config.yaml
num_hidden_layers: 10
hidden_size: 160
n_experts: 64
experts_per_token: 2
d_expert: 160
d_shared_expert: 0
hidden_act: "swiglu"
moe_layers: [0, 2, 4, 6, 8]
router_score: "softmax"
normalize_top_k: false
routed_scale: 5.66
balance_loss: 0.0191
balance_bias: false
router_z_loss: 0.001
init_std_router: 0.00628
lr_router: 0.00151
vocab_size: 8192
norm: "rmsnorm"
norm_eps: 1e-05
tie_word_embeddings: false
optimizer: "adamw"
learning_rate: 0.00236
beta1: 0.9
beta2: 0.99
batch_tokens: [65536, 131072, 262144]
max_seq_len: 512
train_tokens: 865900000
max_steps: 5784
dataset: "wikipedia_en"
Below are experts of layer 6 (counted from 0) of a mixture-of-experts language model. Rows are named router (the router's row for the expert), gate (a neuron's input weights, with its number), up (a neuron's input weights, with its number), down (a neuron's output weights, with its number) and show model dimensions 0-159. Each number is 200 + 20 x the weight over its row's rms, rounded and kept within 0 to 999.
Before each expert's rows: a language model's description of what the expert responds to; "comes before" lists some tokens at least twice as common just after its tokens as in all text. This comes from a sample of Wikipedia text that the model never trained on. Tokens count by the router's weight.

# expert 40
It responds to: Nouns for people, roles and institutions, often after "a" or an adjective, such as politician, economist, dealer, patients, University.
comes before: ",", " of", " and", ".", " in", "'"
router,202,175,197,214,197,192,173,205,191,219,179,210,211,234,223,179,208,187,199,213,212,218,180,223,225,184,178,166,229,165,188,220,216,188,214,186,227,185,176,214,212,170,210,199,196,199,225,234,229,172,179,191,200,218,183,184,171,209,200,173,200,203,180,212,195,178,194,210,196,214,168,213,178,209,197,221,218,158,177,221,188,179,197,203,211,162,194,221,168,178,173,232,218,189,176,231,191,209,229,228,195,218,163,193,226,215,166,184,174,218,168,201,194,181,202,153,170,224,224,191,217,176,187,177,190,183,207,224,200,195,199,207,199,212,181,190,224,216,177,166,201,190,186,219,164,182,217,224,188,224,165,178,233,173,217,220,184,175,194,184
gate5,198,200,196,198,183,206,201,201,205,174,192,212,215,198,165,201,174,195,198,180,182,212,182,208,183,193,206,183,172,168,205,202,203,206,183,184,203,186,238,192,188,183,228,211,187,200,241,200,220,202,153,186,205,215,186,188,182,171,168,232,200,207,185,163,183,186,178,177,197,222,190,203,193,226,209,212,221,183,260,211,202,191,201,238,192,157,201,210,226,215,214,218,225,230,164,184,206,190,235,190,203,190,203,200,194,185,168,207,212,176,180,174,215,178,248,202,167,267,218,185,203,166,200,204,228,209,176,209,187,190,200,170,227,223,177,156,206,194,205,199,194,201,187,197,193,193,237,186,198,207,206,202,189,196,209,210,221,175,209,149
up5,190,184,175,207,174,201,187,222,209,180,189,208,181,208,185,172,179,216,214,162,205,223,195,173,223,220,214,229,191,201,197,184,194,158,233,203,200,200,257,156,213,208,231,189,193,202,200,179,167,170,165,171,233,171,169,207,180,211,178,138,180,220,217,205,189,188,207,223,200,173,190,193,188,211,205,221,181,192,205,196,216,202,176,190,195,201,217,205,176,216,192,226,200,201,181,217,181,201,186,223,200,204,218,210,197,226,240,178,221,193,210,188,189,238,222,197,178,225,207,184,223,203,201,190,179,193,197,209,190,193,187,184,220,208,208,201,200,198,195,176,156,199,210,208,159,201,202,208,204,207,194,123,202,224,211,225,239,211,194,197
down5,166,185,187,191,193,181,215,182,200,216,234,178,207,190,202,211,206,210,193,206,192,164,210,197,141,205,202,188,220,210,189,212,204,203,230,234,192,201,192,208,197,189,183,162,194,178,182,207,204,196,191,228,179,219,214,186,208,184,206,188,184,177,200,213,212,236,202,201,213,243,190,187,199,191,164,161,211,220,181,204,151,206,183,181,220,237,205,209,178,220,212,193,198,187,236,167,219,190,185,209,208,193,184,184,186,185,194,219,186,213,235,235,173,184,218,202,230,215,191,204,206,205,222,234,174,197,200,228,197,200,193,203,202,176,203,188,201,203,187,203,245,204,183,173,242,207,178,174,200,235,206,241,179,261,228,184,183,234,186,171

# expert 34
It responds to: Word endings like -th, -ation, -ity, -ment, and the caption word "View" opening a line, such as just-ice, Twentiet-h, V-iew.
comes before: " of", " century", " and", "ed", " in", " for"
router,179,176,220,218,196,208,183,190,209,218,173,220,193,212,202,165,199,202,206,212,204,211,176,202,202,152,171,197,214,180,184,229,244,180,222,208,220,189,171,208,207,164,219,191,196,180,216,223,214,190,193,206,174,203,165,158,171,228,199,169,215,189,163,222,213,180,210,204,218,195,181,204,197,215,179,224,205,173,210,233,178,178,194,195,218,188,180,254,172,180,170,211,226,195,192,215,206,199,216,193,194,214,183,180,222,207,193,168,172,216,213,189,210,195,204,177,182,222,241,165,202,176,210,196,178,201,228,214,223,178,216,230,189,182,179,190,223,220,197,167,191,176,184,213,188,177,217,210,198,216,189,196,235,189,206,245,195,178,162,179
gate4,170,206,226,200,208,187,204,214,178,178,199,212,188,253,190,223,201,217,195,190,196,173,143,202,211,174,205,214,202,215,185,199,230,192,207,246,258,196,212,166,212,203,216,207,188,194,206,191,204,187,197,214,193,197,214,189,186,204,190,175,193,216,193,227,187,190,221,233,183,236,204,184,196,225,175,247,205,234,207,201,161,208,218,224,188,202,169,218,221,177,239,222,194,190,167,213,182,204,205,194,194,227,195,200,202,220,190,187,202,198,228,194,208,196,199,196,158,201,215,187,189,205,218,184,190,212,203,205,179,165,234,193,193,198,194,179,188,223,195,172,199,214,174,199,219,197,217,167,170,216,179,188,227,231,170,264,168,210,217,216
up4,202,206,210,174,243,189,209,157,191,205,235,189,167,175,191,206,200,182,225,214,209,196,164,184,219,209,197,212,186,208,208,225,176,229,180,195,217,197,207,206,181,164,234,179,187,165,212,195,196,165,214,202,201,196,175,197,178,178,200,184,196,203,208,207,220,167,227,228,205,211,195,191,195,181,179,216,197,233,204,171,191,212,221,218,182,181,200,200,192,183,185,207,209,228,203,188,150,215,190,154,188,208,194,245,208,189,223,169,213,173,190,178,183,210,216,159,199,188,211,167,216,212,188,224,143,206,217,212,168,208,198,197,184,190,191,230,223,238,208,216,189,196,177,204,192,185,226,199,237,188,219,208,205,212,195,193,154,163,224,194
down4,193,197,227,208,193,197,187,219,202,162,200,214,220,186,231,236,204,171,208,184,192,191,237,191,185,221,233,222,212,229,200,217,192,206,198,193,245,213,221,199,207,184,178,256,193,198,172,227,205,201,235,183,193,208,218,204,201,163,209,196,182,209,216,177,225,230,211,191,195,189,238,205,213,167,195,215,213,188,205,210,188,155,210,177,190,219,225,207,198,206,202,242,215,197,175,210,190,202,203,176,203,196,180,182,207,198,191,223,174,189,198,150,190,223,172,238,237,222,217,200,239,201,189,232,173,214,245,226,188,188,167,194,201,173,190,157,188,211,171,206,184,197,196,220,189,178,217,187,190,208,209,214,218,211,173,180,178,210,182,192

# expert 7
It responds to: Periods and other final punctuation closing a sentence, often before a line break or a new sentence starting The, He, In.
comes before: "\n", " The", " He", " In", " It", " This"
router,180,167,197,196,212,195,182,199,175,204,178,212,194,222,199,156,191,176,215,204,215,215,173,224,216,194,196,173,208,195,193,219,221,177,208,186,206,189,171,202,254,189,199,178,186,164,231,246,244,178,192,184,186,224,167,180,177,205,184,174,208,226,170,214,222,208,198,197,222,210,180,204,194,201,173,202,220,193,181,202,186,165,164,193,212,165,172,208,178,185,190,205,219,184,178,232,212,211,203,197,216,222,168,164,229,199,172,171,178,215,181,206,208,188,201,184,169,222,242,188,216,193,208,185,209,183,216,228,196,194,231,227,178,187,197,192,220,219,202,165,185,194,185,230,196,184,199,215,179,234,196,186,236,168,211,209,194,183,186,174
gate0,243,205,183,173,239,204,174,197,210,211,190,166,187,238,193,193,208,175,208,186,214,197,172,202,234,196,203,235,196,195,200,189,170,211,168,204,204,217,183,179,161,203,178,182,176,250,173,217,205,227,197,215,210,166,212,207,218,247,189,191,189,182,210,204,170,211,194,235,198,207,177,157,222,241,187,193,210,194,241,189,235,176,206,183,188,199,222,205,208,212,179,197,228,229,202,213,229,169,218,212,180,181,178,224,247,193,211,205,214,197,194,162,190,198,222,220,201,216,194,176,215,213,211,163,192,208,191,178,230,211,218,194,223,202,157,212,226,199,205,198,234,212,208,209,219,213,198,200,218,197,188,202,194,193,198,175,166,204,209,198
up0,226,165,207,199,197,198,183,219,196,210,215,170,192,221,205,214,186,200,194,191,233,215,147,193,232,196,196,180,201,192,207,219,177,208,166,209,189,205,183,183,174,185,197,173,200,224,181,199,236,222,208,214,218,200,212,182,230,216,175,180,191,185,213,208,151,212,198,218,195,193,148,174,221,230,207,165,223,189,210,183,254,165,228,210,199,202,182,205,204,223,200,180,221,213,193,221,232,156,175,206,183,168,160,239,215,193,224,250,179,190,184,207,181,193,211,209,191,200,162,212,199,209,219,190,201,191,225,202,224,185,218,170,192,192,212,211,214,187,194,216,219,171,202,236,217,202,198,199,214,178,198,192,192,219,196,197,180,194,234,217
down0,212,222,178,194,190,190,230,197,201,194,181,221,217,193,166,215,210,203,223,187,203,180,187,179,200,208,212,184,173,240,165,214,167,196,208,208,205,205,186,213,200,219,201,214,159,207,217,174,174,182,229,164,204,190,174,201,186,185,211,189,195,173,210,176,197,214,195,182,186,189,229,199,236,211,217,186,223,231,185,205,193,166,184,206,215,221,186,167,247,196,197,203,187,190,205,170,198,206,217,193,217,212,242,175,210,205,193,207,197,179,196,183,192,251,185,164,201,202,204,199,200,182,170,208,209,231,161,172,194,214,182,229,184,260,195,185,186,208,262,186,195,211,220,198,199,237,193,196,217,227,239,205,220,205,209,209,204,176,224,171

# expert 13
It responds to: Nouns naming fields or bodies, often ending ministry and office titles: Education, Services, Affairs, music, law, election, House, Court.
comes before: ",", ".", " and", " of", " in", " ("
router,185,171,200,194,177,195,161,213,184,241,159,199,191,205,212,186,196,195,209,219,200,220,177,211,225,192,156,181,237,175,181,221,223,175,196,180,224,202,193,233,211,184,191,182,180,195,211,240,216,184,189,189,172,209,182,190,169,207,183,186,205,201,192,216,211,175,179,209,204,208,171,222,190,211,191,221,214,179,184,220,178,172,185,189,220,153,193,221,165,190,169,236,216,190,184,231,205,202,209,212,184,214,169,195,214,237,165,174,180,217,187,199,206,194,219,178,173,225,220,166,213,164,186,178,184,173,230,222,198,196,233,204,201,205,195,183,239,214,181,174,196,190,199,210,175,184,204,213,201,228,168,192,239,184,216,213,186,185,185,195
gate2,209,206,168,175,217,170,202,183,201,176,192,227,169,192,202,197,181,199,196,197,215,191,170,222,244,173,184,175,197,200,209,193,187,203,182,116,201,184,217,182,220,161,195,180,182,207,222,216,179,170,219,172,206,197,189,221,156,232,192,223,215,236,208,229,203,175,182,214,186,209,182,192,188,193,209,253,181,217,199,175,183,216,204,200,191,162,188,221,211,192,202,217,213,172,178,222,202,214,209,195,217,188,187,224,225,238,206,205,217,211,211,217,198,175,198,183,237,172,203,227,173,187,199,166,187,210,226,195,177,186,232,217,186,210,190,203,192,181,176,172,206,217,171,191,180,188,182,179,192,193,215,202,188,195,195,220,208,218,230,206
up2,190,209,176,195,194,201,149,218,195,178,191,216,206,208,203,180,184,204,186,173,221,177,206,249,228,212,156,156,218,218,184,228,158,162,192,178,193,186,174,182,212,177,238,219,209,211,209,208,200,186,189,159,177,202,193,174,170,208,163,211,200,213,202,217,191,215,167,209,182,171,186,210,186,212,218,228,213,182,164,206,212,199,214,186,186,162,196,218,178,183,211,230,160,192,233,235,187,172,208,204,169,220,225,196,209,230,193,197,188,184,228,207,208,211,192,211,196,209,221,195,181,181,198,184,225,217,243,209,205,177,236,210,180,209,221,207,203,172,201,185,214,209,184,171,195,188,198,179,195,186,204,187,240,168,191,197,200,210,192,192
down2,194,209,224,224,230,204,160,202,213,202,200,183,196,219,193,210,208,184,151,166,187,194,197,215,204,217,197,197,207,161,197,214,201,220,221,208,185,211,196,190,198,186,176,236,200,198,202,214,212,207,190,205,173,217,171,216,197,190,236,163,175,171,195,215,204,219,174,181,180,179,240,200,231,186,228,234,222,198,181,212,200,178,203,207,162,203,209,180,238,231,214,205,207,199,187,197,221,180,173,207,181,212,182,200,185,214,161,215,186,185,146,180,212,216,182,161,184,200,219,214,201,228,191,145,197,214,168,167,197,229,184,200,206,230,188,231,188,200,242,229,197,202,187,193,226,207,202,237,189,190,188,200,215,181,202,204,208,244,209,185